{"n_layer": 14, "d_model": 384, "n_experts": 64, "experts_per_token": 4, "d_expert": 80, "d_shared_expert": 0, "activation": "swiglu", "moe_layers": [1, 3, 5, 7, 9, 11, 13], "router_score": "softmax", "normalize_top_k": true, "routed_scale": 1.0, "balance_loss": 0.00602, "balance_bias": false, "router_z_loss": 0.001, "init_std_router": 0.0115, "lr_router": 0.00073, "vocab_size": 27510, "norm": "rmsnorm", "norm_eps": 1e-06, "tie_embeddings": true, "optimizer": "muon_variant", "lr": 0.00737, "beta1": 0.95, "grad_clip": 1.0, "batch_tokens": 65536, "seq_len": 512, "train_tokens": 389400000, "steps": 5942, "dataset": "wikipedia_en"}
Below are experts of layer 3 (counted from 0) of a mixture-of-experts language model. Rows are named gate (a neuron's input weights, with its number), up (a neuron's input weights, with its number) and show model dimensions 256-383. Each number is 500 + 40 x the weight over its row's rms, rounded and kept within 0 to 999. Numbers have three digits each.
Before each expert's rows: a language model's description of what the expert responds to; "comes after" lists some tokens at least twice as common just before its tokens as in all text. This comes from a sample of Wikipedia text that the model never trained on. Tokens count by the router's weight.

# expert 26
Place and institution nouns
comes after: " the", " The", " a", "'s", "The", " •"
gate1:414511547473467490447521459520467476532511442529545555509473520510482495509619587490545433470567518500498541483495473491475524485504532495413508482475496488511522513504504445375472508557488434531528548497510524439465484460492506520528470520522539486447513446528506543429513530490510435466564552448461515460559475444597384522576513496480503563587540565483535508391479529472510522508437
up1:481564482508566420534510524493518471564541418555515463577499521483531475493464499465485455501484447431460509554547536511468486493535495489514491451494489535484529472555533498531574457493458458511538472598487495563527559531495514550461514470544470486514495499359493511512532540533432518525597511455501494491468460547477508496503552521451482470464507442540502433539483545491531504490565
gate2:501560423528504506488510486521578450447524520503493490455447549498570574527460394526533459437430471476508563462436554521555536540560534484494543531502494501502507474497556472491508556442474482524457497505527471411526525527465514583522460469477431501449545498455503458470462515500537443527557463501477526461547502515457460483513489468519485504519483437524539483562556491486585449492446
up2:539501470502535480481483489508505502538498445506494494534498441461429502556535505493501514533498424509454487464514475466483499558561514486518406537475502509527445557534508534501461503490491504463472468510456472503545457470417420520538456510519489439495450509511417463531505459453495534564495532523487482537478558485581479489517519448431467540516519469557502441421495489534440488589559
gate3:476506549504520511454554495424405504491445523446461494463461437517559496446547493499496452473459475503515504500468503538526486490534548504534596493543488472483482524483524436489540540546518460474508476517528493512518595513485506510498474398417491522505552536490488464442484562564497494491432480491507487447462440522447504556513464450487466583435463473501479434479512470405476499482531
up3:509482533399480450522511560490426547509532584511424453505458491500516491511526457445423452474498496520524455532486580500517495447549520512458502573453563518463534495539574500435490564510527547548509463548486473531581503480556448480570451500501465537441498572521537514498485497482553465492504483577477543516526460458483505438516487493509505511474486531518468448472470499498478491381611
gate4:559446490506510501537485445516526492504516517547461522511485397539492457497522508473466544608472543465431468390495463452521527540474537493506512475535556458579467547504523448497540458499485483431557559505519569460535491515478500465485567544531491496528552520512489459550554466477485555441527537448523512484452510529455481510494458489510481459534507447492407437486482489477468447536500
up4:496466460451589571512507483572517528485492481602494464492539534466525471524520483465502475469388415462567457482490517553534518544541532494541551525566519558564446488540540528539608508462515480531514460427536500529474527456520446488511474472503501455448479555512560457447454536479562500516447514505463574469552489499471535459484528503498445488489505493463523511507526508590509514579474
gate5:486445490471481513503516494577424488454483456449503492486543475470524588529505490496490485577482452527594547555451439592462539418512525508413502534506520558551457461504484438458513524540516533496543513490491553486488589418453513503508491517572516503431484578510486468431535547563478523442436492545498599468474504514476519476460515438499416483499503539496545468556479474475537503492548
up5:553533539433509481452513559538515523504560476492468499487536443529495497505515471469455571492502510487518487409509482492557494481560507488426554494490541419578534482530543450561454513495483495494509439508475448506506507545519486539552496468573484464436513472458458487465468475503499511420463447434464524515496444584468481567467476518477514436466463486579555495496510519502467412560508
gate6:522494452532507490584501534526477567489479471548469474554504613464499488455392541482437541610489493512520506539493532482518484520449465535498477535508428601483497523530529512501502454491562497515530489532535585523477462458503572539511476491518492517434504480454497502427463519535429423510502517515494515498534520458503478409541571496477508519541542540513532464473478563479469512556507
up6:493558481474549544506466550497531479501504625371452470477495559490477551524443535533451487452499475547493505494512505499454535520442479512461542489482552512476512511473463551515527460537475520517506434414465494504505516543538557520532523533456529533507430480501493491521502452394507543434492457476570453516464580494486520490506512471543566491585452504472472421506445454522601439512444
gate7:564537486511517448488510518434536512468564474497580505516512511522527546545475522546517513479539559421482516554504500467475538491478427471515572518519520455474540569515480483458524516550490517485476549521453550445455524533411576523508432501454502565596543565531473415462463530487524527504542441511554440464527479549489547518524515533466456476497559500515458439536491475452562485427475
up7:525456552463443588523550466532451506476504518537547477510545471452509502506494485497561522484557403517482463521429471394473428500464549499514528427497517534477488490461471525505412545490503519521433465510526507582509489463531542512529403487506500541470498481515525492483490497482433542494504482456470533469497451532427464478500542492493532481467536488527494482472502476547528495518417
gate8:503523537515500463530553521521432533529415496456455509428531459534477546484497565457497491518470489445525470545498536424464517539505551520484565512532438508465480550477529486526493507462495502500528505545522535537513546522513622453551529493544529535513488501555518512493549526558446468532475472518557454422522538602485448499522462448429502477538536478471479429499455502441506452497545
up8:494497494520491507446523417444479520439500534493479533466497546481503536552550532557502441469501558576550481463529364550552595536553491466519482496430456548479523568427453489494507522520488528474501592485455495492450556547491494482445454487482567478504433518494457446499504471445512495489562527482546454516527517507579474511566469450522576486511475514547535457494496498438486473485629
gate9:546537449463445442462584540530447615553462474501574473519525488440459527443463442563501445479474500503488504534479447465492462547532498556502442547561438494492538506510494549468502558508515529491487516525488473470479535403592504453508611441499476475538550460490522560500483458440548500484512495482487505567511497441470473515466537461459473544474633535525481517526484468520435482409496
up9:580437584486501470483486439475560478463441471497484478525491454522581527514552534495557521514452457429476539509434488502471550490459500486472460521471511483453505445426521421481515519464522550477470544540533481532464506594501456479489497519543527494490517490471487530496518414481489473600529519519506510463552482604556523546525460536504517475565525421483469471475550501556571595480501
gate10:490551469456492514479454513530370551436444515478471516492563461472494482473489508503538478507525460442500484483488427505589524489407529445400489460515478446513539494483505524546370529464422547489483613503532544537470526516565506481508484484489483493536443560438480545558540497507538516469539472495526523430564546560536449487497458502438442502550435518441521450598442499497503477435513
up10:445480561485527518515478526532554540531537514493415451486498458486444474547538491461467513484522490499536522463509438486476462507488486526541578493451490490474535556503502484479471542471502438495467586384534550494472457484472437478520456439517483482462460468482512450407527511521410455552440498489488491591528467459471462458479489500510543548491468448542598577457503437500512567467510
gate11:544524486477453497525554473573467489462481493514516497434516517475573524443535556466425567467521473501405510440487455509492447399457470503471499549560551552493561472494501506519542520482502479458492497510542485540530507501474491479463504453480516491494528435437465522504536484448439541439531493476488454551546584575522500498509450484398469519561487479520465550585433487462564501472519
up11:497455524522557493485533505415554505497478449498494530496481540473570498545489537502506432469511551517538466508511498534530482501471570527490498553513514453463459488521449526542482540500474571534498435479514549523500474510497608453519537481572451524484447514523531531499425407474464495514532530585450527567446480557527560527589455447493493495544525461503515540515484523487492508495461
gate12:435560448437446516472537497470522515470505531461476487515451527536491510517499535540523453492487539550578516568492519495414513526508433536464500581482479510505539501527515528427543526501541494474584473540540501462528504565508422515550456468482543514536566507562491472481495501481519502476518461500477475571519367544442575442422537480467460533473522564489488518491499516505421584495473
up12:445472471514492562483501488528478397549452502535510480507447597477455472480507493505464444509505523548433470483481457485483441477533589488468418483528509495473493513491513399474580413517495459505548520509498505514623512549471559448495490552447481519516547550478513488448489472572533434476485420468467410433499490499499483498471460470506539442453474533501413522529570548499530515484542
gate13:487495490508478460508465531538485442581475459507464492492548495513481471466495517508535529470583517468541463527441501493568445574497475480570493557550564483508490504471496542465508482480507449465554420535544578451482560451430525453558503539488497512552528573480560517552474386532551438502522494483526483513526532453496534493507455513505522490505476538476435522522598538485464527487500
up13:494495510522477488478500499517517439503531466496521449510487477446478493526511553503515489490500524487437526500423459543591573476498471547506489457496494471499503432541481495486424413480518546501445548480464525482430498556477507532521458469511476517541527471507494463486481525464544550456433466542560480511507515512476489573517540461409556522508519605528501514628421522508514503520437
gate14:513509497519462522499536464528512527545438489547562456462459457531482471448576462495440639522551489447520491496425472448452498494435569540506511490477547411505422475446458507492501473481426482484475527511434494468513507511564534482468506513550493549468528462505533412534475495467430555503503479449511480435491468533460524567466487508425531444531431481523462536450488467546495557505523
up14:424491474504399517439504498490485485557590525515496486485514369425470543551533547491459491539499482477456507468488555367531479426473459496553463559516468515530518493584440510494527529463468522519556534553481500488488520544482493436527463516524524547500448510547553479469457513445533520468542417478456514515437561534455452423431459528496523529467525542595486528538513407552512518541508
gate15:511537512500444490506534459482497492397539532473509502502522459462490484502476508539566559498548550528496513463523448536477458442542509502503547480546404468518499494470514485565440583575500485503508488479469533480523545488465561515524402511523518461495425513513474509452514502502479556568525446570500550601542532578482548534506509513517482509533507562447509398426566566485505519461484
up15:483545494456460538533461505443497485502519525498534467557485491480475466490515562527501472479461543502551528487501515503409467536552496509579448427495463563544492414509479510528456541490475507570510466385538495425512496470464455521412508437533520524493523527469607575551482481527485536495559518556467548545429547474499495476505468502507555600427493457477432598481522528483520485571452
gate16:491470508554545425500464532516466461502458532518426478442494525481543452542480454493537470487453441545506466510459460490557474574542474464532502563522514548531549543446498426523457526450454467467511519472557489525557484510558506544526430551507490522509503480482532549546495450460537481546499442472525502559534492506457507582469593492553550479480509478521493433510531439490524520509460
up16:507560508498495461536491510497490483459514533425457475489470521473478547527502498510549551464530516563474555511512516527532475500530503502464518462392536495546561473450504406511515530533450492535515470499492480511508423460468472526579395498520451524527494480562508586432501510542484441520550521473549570534466516509491584492536518509475531526488483530477562475487496493496569462487444
gate17:516525459456535535498500484527474542520503498504623503473505500488497479490458509531548475526580436539544518549455541544493462544556558489558496513565487503581473482547477451431469512545533479533490473474499507510514512473531546522519541499508540464530503524505510458530531505481560629508561573520525458509500513486486504465438547491491474536464462465541437473509465524475444462501485
up17:507476510471446533487540421478541485549508483510463497530464506634521487564545431565533434493490487569517454513517478541537492476463490530504511456471533510531503474542460505581502509473484471500457442519555498522493446516478464470503488524484479541469455624490534522546540524447543523516486542427509453447476617530575521528509528510489437497501497506470521442518504511488507500455453
gate18:458500480515518496566506507454401528487500458567465496518496502513578574494410484501559363433477504482528527481451447475462464493514556516470464487553458459510556547519487597473497536552548471440480523559479587497572407481536531499560519545563497481523507455637503480503455527482522505554480468468568442436409502484493539477486498538517525526574519506523546554506461524506445496527565
up18:502463486530491467478508495502545473462502497462464560481550554454412545497491475480490531405582421527479375499534497505473628535525504490416510536474451495468570490540437485522502485465530495443490493529483521455513495519516507461519553508456485558556525477571518507530442525475530570499463462420526452479423518487539431443498508528507561484562449518497476529450531500451482484499532
gate19:443517506539469482539479494447454401527498456572571539476513513596434477518568560525490502476529521526539470480508500443446441567463414532498496528445483494498510560501473486459421531473490512494532497478496552444571527557505518428486510519526426518515542479516571511567480550436497597525609522506539476510473535523476490481442592505459466488483541540557543548456464551505511470480529
up19:479483530486470515458473433468490473490557510562512515466548491550499544506500498542520512557438456524494458528411554554550484485488449509479551481447505472516471457580483504503477560508514474467466503526459498494474542507494459534501382470552506459449509516524467497604504501494544581457502441425535516562473516536528525444450504414491570469514439497466478460534396476563468490431489
gate20:510506516522532546481516631489430521556573453480487413496522537472590487555510547455529496527470449549461529536540459457539519525488456544503494523514491515516534508465499449444525496495482421562491486509484534517496490462408495502546557552527494438489485485497511496426514471522532435474484515445450495493467525449569521453469563506526464583437486456477506475450463496512524497506539
up20:478473521482528406464500528446499537507483489504501447481585481523552467449521452468554468497463457519509459554516496472537465521537532437534421523533496527456527494488533542470440482464500564483551494513485484505454534521536493549520520530442557536467460558600508487540576572552514460431534504458485567494534384488416567513514493526489457453460500575474516511584464440539423501490399
gate21:507556488457517453447546544464532460471461496403483432513453550434542517519474468495510491469573596469550580515541555546508498566485463457510492568546525490516550494570537561555478465457473431489558510481560444525492556444450523434481501454510516482503476506513549540512502511565520505607534497481475519483549454473527499540481494542529453497430541452545497598474621472456490494500499
up21:516475472434557520550462495496502538485473549482484488511525509423458496545447461477544458493478499501453466552480438556493536498463449541547528462507501549496469554510570494544484479575523557481516535453510524504426508528462504523529502492511471508496541494433452551470542521463547505442493449483480536459494597500477480536478503490509474527536503551503497479543454502601559537505455
gate22:395493539466447442472570520565479474559472385490473499477511478547506526472491479544522499473582495510435483485528511483472588497502512488454504517489462516558468496529522522497526488547467540505496462456496533481513417570450559507468506507536500472529523499477498465463455570483508472540484434507480470484512477480539457558444547557479543446515592524474476498550449487475489507499561
up22:522429468484467452462440480472556436437490536469462554548529504478538541532468582532517480478495482503500493523458536449519489441414529494501496507520531497395559424437527467556534506513452432479518475570551520549501498549513518440499515504524534476549481500644487558614501486460373482479540504456520508449532538543510507547478491507526458421566460414567487508513483488463497483504475
gate23:442493563531427463489508550468540555513474444473484544585489507445463483539461480499530423476464527468542434521531571520440464521516560481489473468530449528505476510491553500437571455574519527479554499460506525504487462479537484499540541523519498477530487515465488561494455454468505552507539460506532535537490487474557429525511463483543462554562458467507457462464506519557528423496519
up23:470587483485519531507544516534471526470449388433498481529461430537480494443513469528513557438584633500537428523499448481492499496534463551514497463508586464469556549535495505527491480481525516454517530434522477450482510523489479380536499556532497543518449503560546500541463505534487593568490529481490499480539466539526476499461540558438518469509539513436477535476549495533449503499427
gate24:546460564563501511563464535470426466552538518464440530506405498536519490497423503463491497526430492495575599407560532447533440449533461522480438532453443531494513423457523491481478483501460445577502551511466516532544542591495484449423478485509462478479545563534489446442529496443464490452490509434504445511504486526491616474482461478529491553496479547473470444475516548481455562482499
up24:517451536454472553487462483443497525548455542513487518535519584496532509450593534473511445566533452525458495439513467474496543511565421500541498549478431511517424519532489536487463501499526459510423539565515571473497471509562520530482545531508566507519486521548451431568601511491473493497486468471490470533520496532471520496518505566522462551384487480467434435490472508493499551435448
gate25:509505456496454503517455491472495523440478491541493463441564549464493550475457503527398465421531467581426524485528549491570535479512442494471587492543492489533505500493517537500464438466449466513582546506499541529530542616545464475474488535482421480553516549456437463477450532494429479437525533524505482514494515509524455440456552520533484532501517515546512464484466501491472454463520
up25:455537466497513496488441460498553486412544524517531534467507484591407473450482455475425501494457578562514499485574392507506492591506512536593519513533453465484514501517527485483468482456478468531548486431570516476565482508495449477498470556473472589527515453514482460493504493458473523508494490516466496498529526461540479474502456500406482476485481554482433509550487534489468459545430
gate26:462498475528481476437538576459390486446400518531532485461501549426383524548537552511505598518529510498523480520500514513504557508565538495460504516476482457514532492557534459453452546481538487507472580492477483499439487529451539527447529478552500453455528492453568443495482503490534467501538528542438514453494458585503430486503489518570518591496462505501487495500443492489523526492471
up26:569534530555505410522475451493528468535528560447451611553472416535455448495478504554493503493516585497553456497500569531513451438467455514567532460507439534508508427485558552432453527493490482449493521543487502483450560507514508478570448498412491507523418473578454427601510500519436479536494409557546542523502495461505536494459492512500570550453490506542500515489489560557460457487460
gate27:495542577497422613496542534434503499506496501531578523506500567485435512501548529603514470449563564498484494539521525480484455470470463477475527578459446510512520474516502549502475478437485471500416500513465514543548471480487582506516480477494523467584486439523553429535540486504479520447516426553519526465571554536536458549454513468449510497494524501571463486512449456508512490564476
up27:504498480529554504523452553483606493430478527547476487514477562516489535502521475507386533465412478511531492542445424554471493520525485442451500526546564568505480452522503395508457458509533520466598405505499530562458546432526520484485485519426572506514500471468494473486491502448566483502506473529491585513466511490468451451509495475574513477497495546453453494469503526541535521479610
gate28:512540514502506545498554407524552541553485510493448497443439495528482468510403448482541530514613537491494496500509508463522447472529431452488429509486586495463559611524525474521570498487567469513525463478466504448511610433482554450538487511527568530547495485528572515496481476507539535513501549508556505589450498547521587467522440536443548522445532491468517459442551500518510569477490
up28:492469485550431429497490496541539480527556558477404474494517495540507505479520542477510399524550423472483566511591466555471469568517583497491559458432437426535506497479538513590467543492481499462505467500497504565577548510509525506494474557431504485459410507482438498429484467454499576458557506495489512546480548507496552525528451556514490505496482405504440495492443566493501500452512
gate29:500461549500483540546494466534525523461470526553494584550563472495337503491476522499526565502548508523512434533447537523503527504531548480553561477534493522468446488485481454482550561450545538468557532546489484490482462448443474553491585533512510524441477472454497514448531444554485414541553533440500441536548447579531439474565456538512492517565514505459571480526490527468427507474467
up29:461553401541475553516539475510489444498571474515524530455512506489501442460466503479467554461528549461569536493491587446519451516441493463441483480550440501568544562431495532531485416486499452495533451520501492521488472474572531468546393628418500550584482544581502579561466519466459498527479478458479505495617502497497519478521507485487580484485471444491467495517491468539443546469474
gate30:477446558555453521491516482491538594482506505527532532518458473489465454502596577489460474500514495545639529551485490495488438500517506520514533529513492495572554502513508403455506486515495468520501480487493497506450436500503560525493519563494475509522502493501484524502494497472475507446523492524508528542506478495488519536487551451461493512483572492556479453473469535482496483558506
up30:490518532490479547419498505504472540492447513521451520474516475466493475422474483517482454591584520498527498559478548452623490461541523514497411526503477499547538551502469580541453454531501417410460523511494483536541494508578451545457480456427490503447497521521487574581516495561546476475481492549554535599534518460439507418488520562516433523435544552467455479517528514520502507474555
gate31:479489489533573465557469525504433483557539468495525506468575518489446445529521567464536513542659474513459484497503505503516487525544444463519539494535486508450462595501453486468519548478455481483462602451551563545523483538438458506521486476526489425432523437472452503519492567511531541494561556481463556466405463562565454468482522460541528481521504510489456497516543480507483445514464
up31:509519470477468447509456533517522382550500504449465492487528524523632410509500470492511495552392418519452471556467463499501502500514463508461452520499490509575549497557560491463512490510496492461601553466497542554548520464480498467515514461498492525546541505457490477537485468474476474443538576469556417484507507481519547468457467511508498590440525454598457532461547512506489591509458
gate32:471504436506468499498581532436440462482431458485570455525523543527456578477491524502483505542483458487406510476558485521500489541543521470486500461431484505510457527521495499467505424559453444478506558484566505477491530467525436489502475546447453445472480579475501529498493527481554504601548442483464538462524442393459491457550539512503492535481487483521480544476468496545497494513487
up32:540456503534470478474560464442484486470527518561522559489531467458511545520508401554522501576435488526477451481487466412485564476455497520524474527518542485509511472548513486582464455559513512541497540456530560521494557477492504483507546490547459467511476470496443564544501489533546437470457534516637439493550520569495466544499533548504569514497431495504538528445457529577500482468440
gate33:572526550514559558447478518535555436478405469447416475509513471472537548504531476487484504499503422523526576503551504489569498522605499504486434508517537554571570543488547457485526539455446482493506525505547566589473559515477479425495497496512495527558519502566443525479501488510510477533530507487517457450496582493522450500498540507569492540488520430519520471465444443439522523469476
up33:531515524539567417491480488529503469544486544447494432480572457485484530561525416541521576412517515520464485481512490460579501512489450470477558427439515481472526563467459460564459636439468543511505519453508470485484406545549440404540495544539529463495479502539537553520497518546550479444529439534546475467487452522468473539489469454530524537532560470525498527510461460464452504505544
gate34:478446433464488501477494463601444483514469489563510506453554492520493496471427529438510542465531467436479489499523492490505509448463532515476489557499394443563427501472517460510499506490481511389464501564432518467446469537531496489543493542517496541459509504455464505465465480544519525426484510520465518483539518510537496496526496503439490447526509520541457463542443557469558517515516
up34:478441470492454508510509459481437526477502465436476514521478442492589537591471506526435514487527509583510492490557436559569515467534534488458451466438485466517506491549505510483594373478489465482483431554472427441529471540498427498467523479551472489536479501573495597496467483528500539561499403501505488450582513462579544515484573480515469487494428465515518514504575508474552538452514
gate35:484527562440534564459536449432471560502467491460429488519469607547483506510536520522484512475597537495587379468479537463421474507495473480492509525502454513517507511464518540510504527515502523532483523530566555530408471468500556506470489464515408516525442533524556482527433516487507526464530497484523520504530399561592540529520470613443466514474570464483453493459493476509505472544582
up35:541529500467441535485474579533513508506570509456490467468510478465485497551463489487524468509566462453480545512554532549516547392539507498521467443445507475533495493459432517524482476507465520471529531553445533586508509486486486537516443535465483445488458534573468464505495540607480465557532503471492489481522528504499423550493614470506502517490503489512511515434512496473520516556458
gate36:530514456555551549527506549494529543522449514461522509510522508445519440504505560548498511480523514484498513499454475503490507430536542518484512510549473499485483493450530564479494537510519516437483509483468497515446463508474503478532474447448510433573550413449475534486511553557474526518491546470485542467473576476410547570533517485497520535503580472547505473482466499497576481397515
up36:506544458478517546495496461401532547475536570444496493424447470506578475553437476517467517455430518498518509557495514494493537522496510514556493459519358524496511523467498497464438547483508500513515561467467475456561479552494488523483516467538504472470507597553498521447523490476480530506491467520498504514502542502507555481481479448441558426413450474562560495500460520503561550433423
gate37:514521493475442499520496510443489444527448491536433488451527448520462521473548467492553442507519506459482440503494504536455529553567589500504505476542482516480436538475433497503468443561526454520416502514561510514489578489509545486488465563501434522510476493510500519477460466551463514512521457519508481488496514517470453549472516493522495491611460539529531565455539526521545521490471
up37:528552478495578515533481538531507543552506494527453461476477493516510473463487539505438560557543400484582519510535495514583450472456484486482478556475523537461436532461542469524473490523494516473553557521517515539504564453465466488558526481471509532457543561477522458472504496552501470538458520515478547430497492570556577466521496500523473539385544542438462470532458468474468521438495
gate38:536447480491527473485456475522495444442476495559514459536425477494549500425511508547500530533569489511515495494481530526535535553561465505508493541448486518443531488562507488462557495494508534492497522537498513466490542517494471460529517449498461499502563489503527530584510493531507494443565492531462509482516607524546411501480497565571544430441457539495440487502496528500536478480547
up38:447556534538544554435547546548461531462577509512519472489526575440557531508543532473432496553459484480470504526479551472461572544578469463534527530492522475471527532468505457475486487468512515580490510466495565501497501475514565530524486478497535482488475446485481469517487511441493513466447466529482522427520503553553446476544484430503499532504484617545474485474538517446501392514506
gate39:488538551580539513498455471498552528480506438418520428461562543510442496533495459573439484519497512506445559563515537497434509457567493505447472486565488507558440522585527472503505532499511503495519442535447538448507415427471593535517471490536486493494493467499471419552495519451459476500538453438547563461504515528513488526519511433431496530453498462466454504565505469519497446566504
up39:460528586475478479499560559500467476425544436571556546527514454496558493480485555510491468455483603501544438470484511502537487487477484535522522473447491451542638493449520532475549492471462599514481516432487536528515539499506528548575405468629537471483440496510537450543493519481543528481522601522537522530516447478484502531569483501470459513505577488450536532522508513492494537521411
gate40:423491422570568508527484505491527482511541484433471460485494518495550498552507522483478509496519481480501544488578476559480435521557489510555450589481474486531540560458477497484528469422464531461454480519556526509442531478492484482444495452515542472498548504545466467483454534467495516551512503403553420518450457446466435435530507501523479526518489546587520465507573514524513517499493
up40:479510511526451467489575479489509510509449506487471544541423512528546461479449530571477468503551530589501490510509509485453469506496524490459552487430566419511471528411467453530495510482526555495470426517454500522470488538456520467504532543552438490509358431459450492447492468547561544486539509478521522463456465458457525539518437468515515515457510517469552480519499497525475514499565
gate41:528456512573528463500476530526542433486495530462481494584528542500502541464568504513555554492545447585525480465482495477513438482491573473537458482472406462513496496481482563457513528485473538496538563502444551472544557480531512542508530571493488541432491459486428461532504455503464481554467460527552479445552543556505464526506463487477502500549450430522469437513478553482430494495540
up41:509476487486414580456486463516462479437496526586548534506507543522420554510532550504589432551520473515473489503517513453538492446507462489455553536508437493479480416490496466547478495536487550536510576549488546441564499554528579474479491492455535517496506595589481475542483476566476495506492549499519436446545562550450570508486555543500425505560567536500525478524448450572462438496564
gate42:602530509506477512464529517468528495462490451502552567492546522447484555497449520457533464546499524464552451597545505567469507540525530475528454479414429506427611440447472388466509435538509528433429518480424532455538453535481532479473481567494557541502527491541509468499492502455427466484458490481499525503534549554466478527468491488539559477439481489500462569478567482474475489457471
up42:441490447502523435541502573528460559486518524537557516514518501501578500568477480510504501438516458451504467542536489488575495468446458497550574494547466428524576474536503459404490487473529459483444579455504462433510505518493521538457430575533458566551542510555474424518520483477478573529516523528510485543478380508544519455439443521519518577542533505493436518501519522400487451536501
gate43:530500482497450498463460465480466534452464463548480447549505478463539499537464516480467579487492456529511452511427470522467512510539567434467446559487493553565544437478489449520498488452487543454475540542498475516507528539505540421502495486480545452519458490403475495520521508464422498379502486462552453431509432509530547486486551429459476492465532487513509481512504494514540553502498
up43:477555452518504498566518496527508482565509497537553560457520492533466563495536557556467514391474557496617501525485488571506529530529548535489515467481511489511472492477467485476538453568516569464474527446455559504492526564594514484508456471553492560462474494576496489512462450494518499405515491554540458495536450535521526454495482513460533591501478518476514515498526467592513430538525
gate44:534534508561534547430478505541485532440485481547507441527448550487486554550538532512521479441547527441501515418498455532512499646507543479489487540461576451475516564548546470537524545476493438506521490485492485504525507555510493488458532530543597522510493451563487563485540552537531498594463474417499491471478455501494472498478462472449466473518497455475503482471506443509501451480516
up44:596531471529544532456449490464543575479564519472467469491506497527493504499484429518540581542510515469611509443452503486504549483482525557521467548417452465445532499497465473570483523490480488497549467550542497497499564547489562427509582493399529502528436414591475481485483449474417501518404510443535514515585556519436548446532451522469444505480456509465453560478502474513484505488494
gate45:455488517507526470485438545460543518512521540492501470441392566484541446452466477498471471513521519550486601433486516544467461475520504543491525395471458485522388499483488484553520567509478562503546493522569488458471518501420496526575529505525496482466485441418477499421490496548539435555528435470506515550460458463509490532550503502599552510471571412460540458507498510523540490503450
up45:497476463457508524476522536537540543507552518502397506483509416592454472510478446468497521492545463503525459492440537502473516407438523515497572541403497471523468464570438587533475492538488538524516486483539505428506495474538529504486567530523435442540519495499477489548481496532480490503554494528472557495523417543425481438530444477540521521500514518457529565513515451534502497472467
gate46:573504561464479455474542465536427574439448505500527588511499546512526580452559465502590469613540543482574516471508477434487482515520454474506488526460521430454497500418502480488500512530510482468587430510490444527501457559525510505484509553571436548438434534515433454502490483460519490539520556506422495464506492492462523526542477560539484512561471497475476536535591563448493527484510
up46:508478498517513513517533389475538491491516519429522481523580534480557511523509501468520530500474497493447496575614508533526617521499472526469420474484467513497486524552472452521536467529516586486433571529574490447549466508519500444511487481413511459489533491517477512556491460484493508508480510515519505449526415559492458498441466482478533494483509467526496489478534493488530520515487
gate47:540516601487489514484494462485567432426460518399459491491574481448528537495509504491475487512485484458488465537427436531545537469528510471451486507471488486465539508518466511531512541527473520472536483493514528476508529498524489518461381424485456486479425466480438495403529497525486493533456479499554558452522479527498465495490478493542511453533530577498440516533463530490543481499446
up47:389482502543470524495517547512480519484383574511543472455512512497526444474518510504453510538596475499521571527517531492419505450570523511449472577487467438491516568578488463467538488486547544486473479465502552464411485582504501448486541445540495444534561403445539484430554451551502476521527559556436523496566541496523471488496526553520486523540493517548467548485497520510531497544530
gate48:465506555511438493595496470453487574501444532523506540491531484477466546439492451530461538489443551535499446564572502559547573551509481518428505610546512425531540468493425475479510456496562517497591539499478484452462441468534514542533455492567500471482546544550436520511517549525498490484480472536424417593468459584478520469564551500524511523495515568555462507520495454538422477567536
up48:501507504573469522523478469533458531460477486491465517508458458519460486478521522524506477449532501530473535493525429549506462509549502536536543535472455494585519511550559483435460489531515526474528525461539495508491425510537512558495455478503469577410468493531506453514504525553467430468490507528468360543511474519506426488519477533525493615496517522534493507472498521519397501499571
gate49:428499481461491461522504521489469544553566510480503460488544460462485529457563492556531534498558502538500545546534515619464464554530477507500572518544412481551434578502534490452460538512483520473569469522504520423527495515450499539506438538618529554477498456459552524482509544493520509524477475505530470455496475519492495459519513508500520492481509489452465516447498541455434512503508
up49:445552504482516526450490553447497521464494560484501477531507563480563543477450518505497473507470551545485520464537504445454438555551468467477535567589431546575450597465597553562471434531547484458575524518444552502524491541545502559465524465525495446507417496535522524501500489532541507506558505575421498613526499506502460453503501519522585557437492506467525478465516479460504476504524
gate50:424514513473434424508504546475459492507487480517524503576483505474502572438464547542488522480540511493553451530521528590463464491526430513478549508446564492518531551502504379521506505461511529555535495523577585419479497493478568506519471478485480491458487472531517465524551519569492481556618488477544578549444518489461428528413477501577534519442497462483459531501481515408471469543490
up50:446575479542481525480467480483478527509424472531580470503467409531498574472467493459573491483529608501528459474459407489450492515518501519515519504451480434526486519482510445461487487519487559506510460477488427452558497582484505505516516538597487486550470454500590510499555493478556546603489529522503580541489506450466495552455530522528493510511519582481499517526536524517524448459515
gate51:540580467492459580577576452494471495509444522574545503469611486457454537466520498535494567487553478493480503440495571499553447563552541472438560486463469468479469476502490493472484479482539501455522459425499491495504455563534504490518493482484497486529531481449472510441537506506561544560512491494512475413514483426533488479532513536464413470496512371477507565548529534499451491470491
up51:533450495546431540535615572436530576486454511468494565496479494616492518494437408524496536529538576489507453480583469520507492450459552487488473456475530529508522557468515524474503506554518484531435558480501594477504465466537534470479468627376500439490482499443494517518485498455472433427521549543468504450467480501509485483546505540493506513564514510480454460525509547483489490540508
gate52:496502541485519566467517404448555520429534490487475491530522500500480577506551523511504411469525507491568485495456457525478530541510593526448491504540427515453588422475492479467511477500474526478432508504466470550476509550466539462484461605487509515522515484530451517573518546507514520461447453482435454455556496557519510502537492449462379411507472477512512437493542468493495508527522
up52:438467569482550549503411495490531523583573464438483478412506489499485501494484516539549515515436437479484468510514535571438540521499455468515481603513455500479484425511437592474472437441501487451447500532497503530528506493433539556517544524500520473501491427498471463528548600424438473534540495423528560528408485497465515494429522458533519533538539522573465523543524439570488490457509
gate53:519511463484440526462459484559471448557500444510557524562476464407541530444573509512540506493564510517506440549496520519571502525524473493557519439495445525488569561468518471434433470532568527474450511504551499502501551569482511466470528536499519493496523552452556521476556499496481462540512501540489513511475484505477467531491472537480489423461502458539539467517503466432553491508528
up53:490564486482397541467505523435514506571567482512506497482534515554463502504446554548421482500515532586538480492530480471501551475470435445506468520538502458534455500515448509542489468523512499488485530454467510449453463529571479500506583451471486456419460510501424457460468552465427524478516411501455500567546512513519521512492466543521470536501469486563458502518535408527497435505448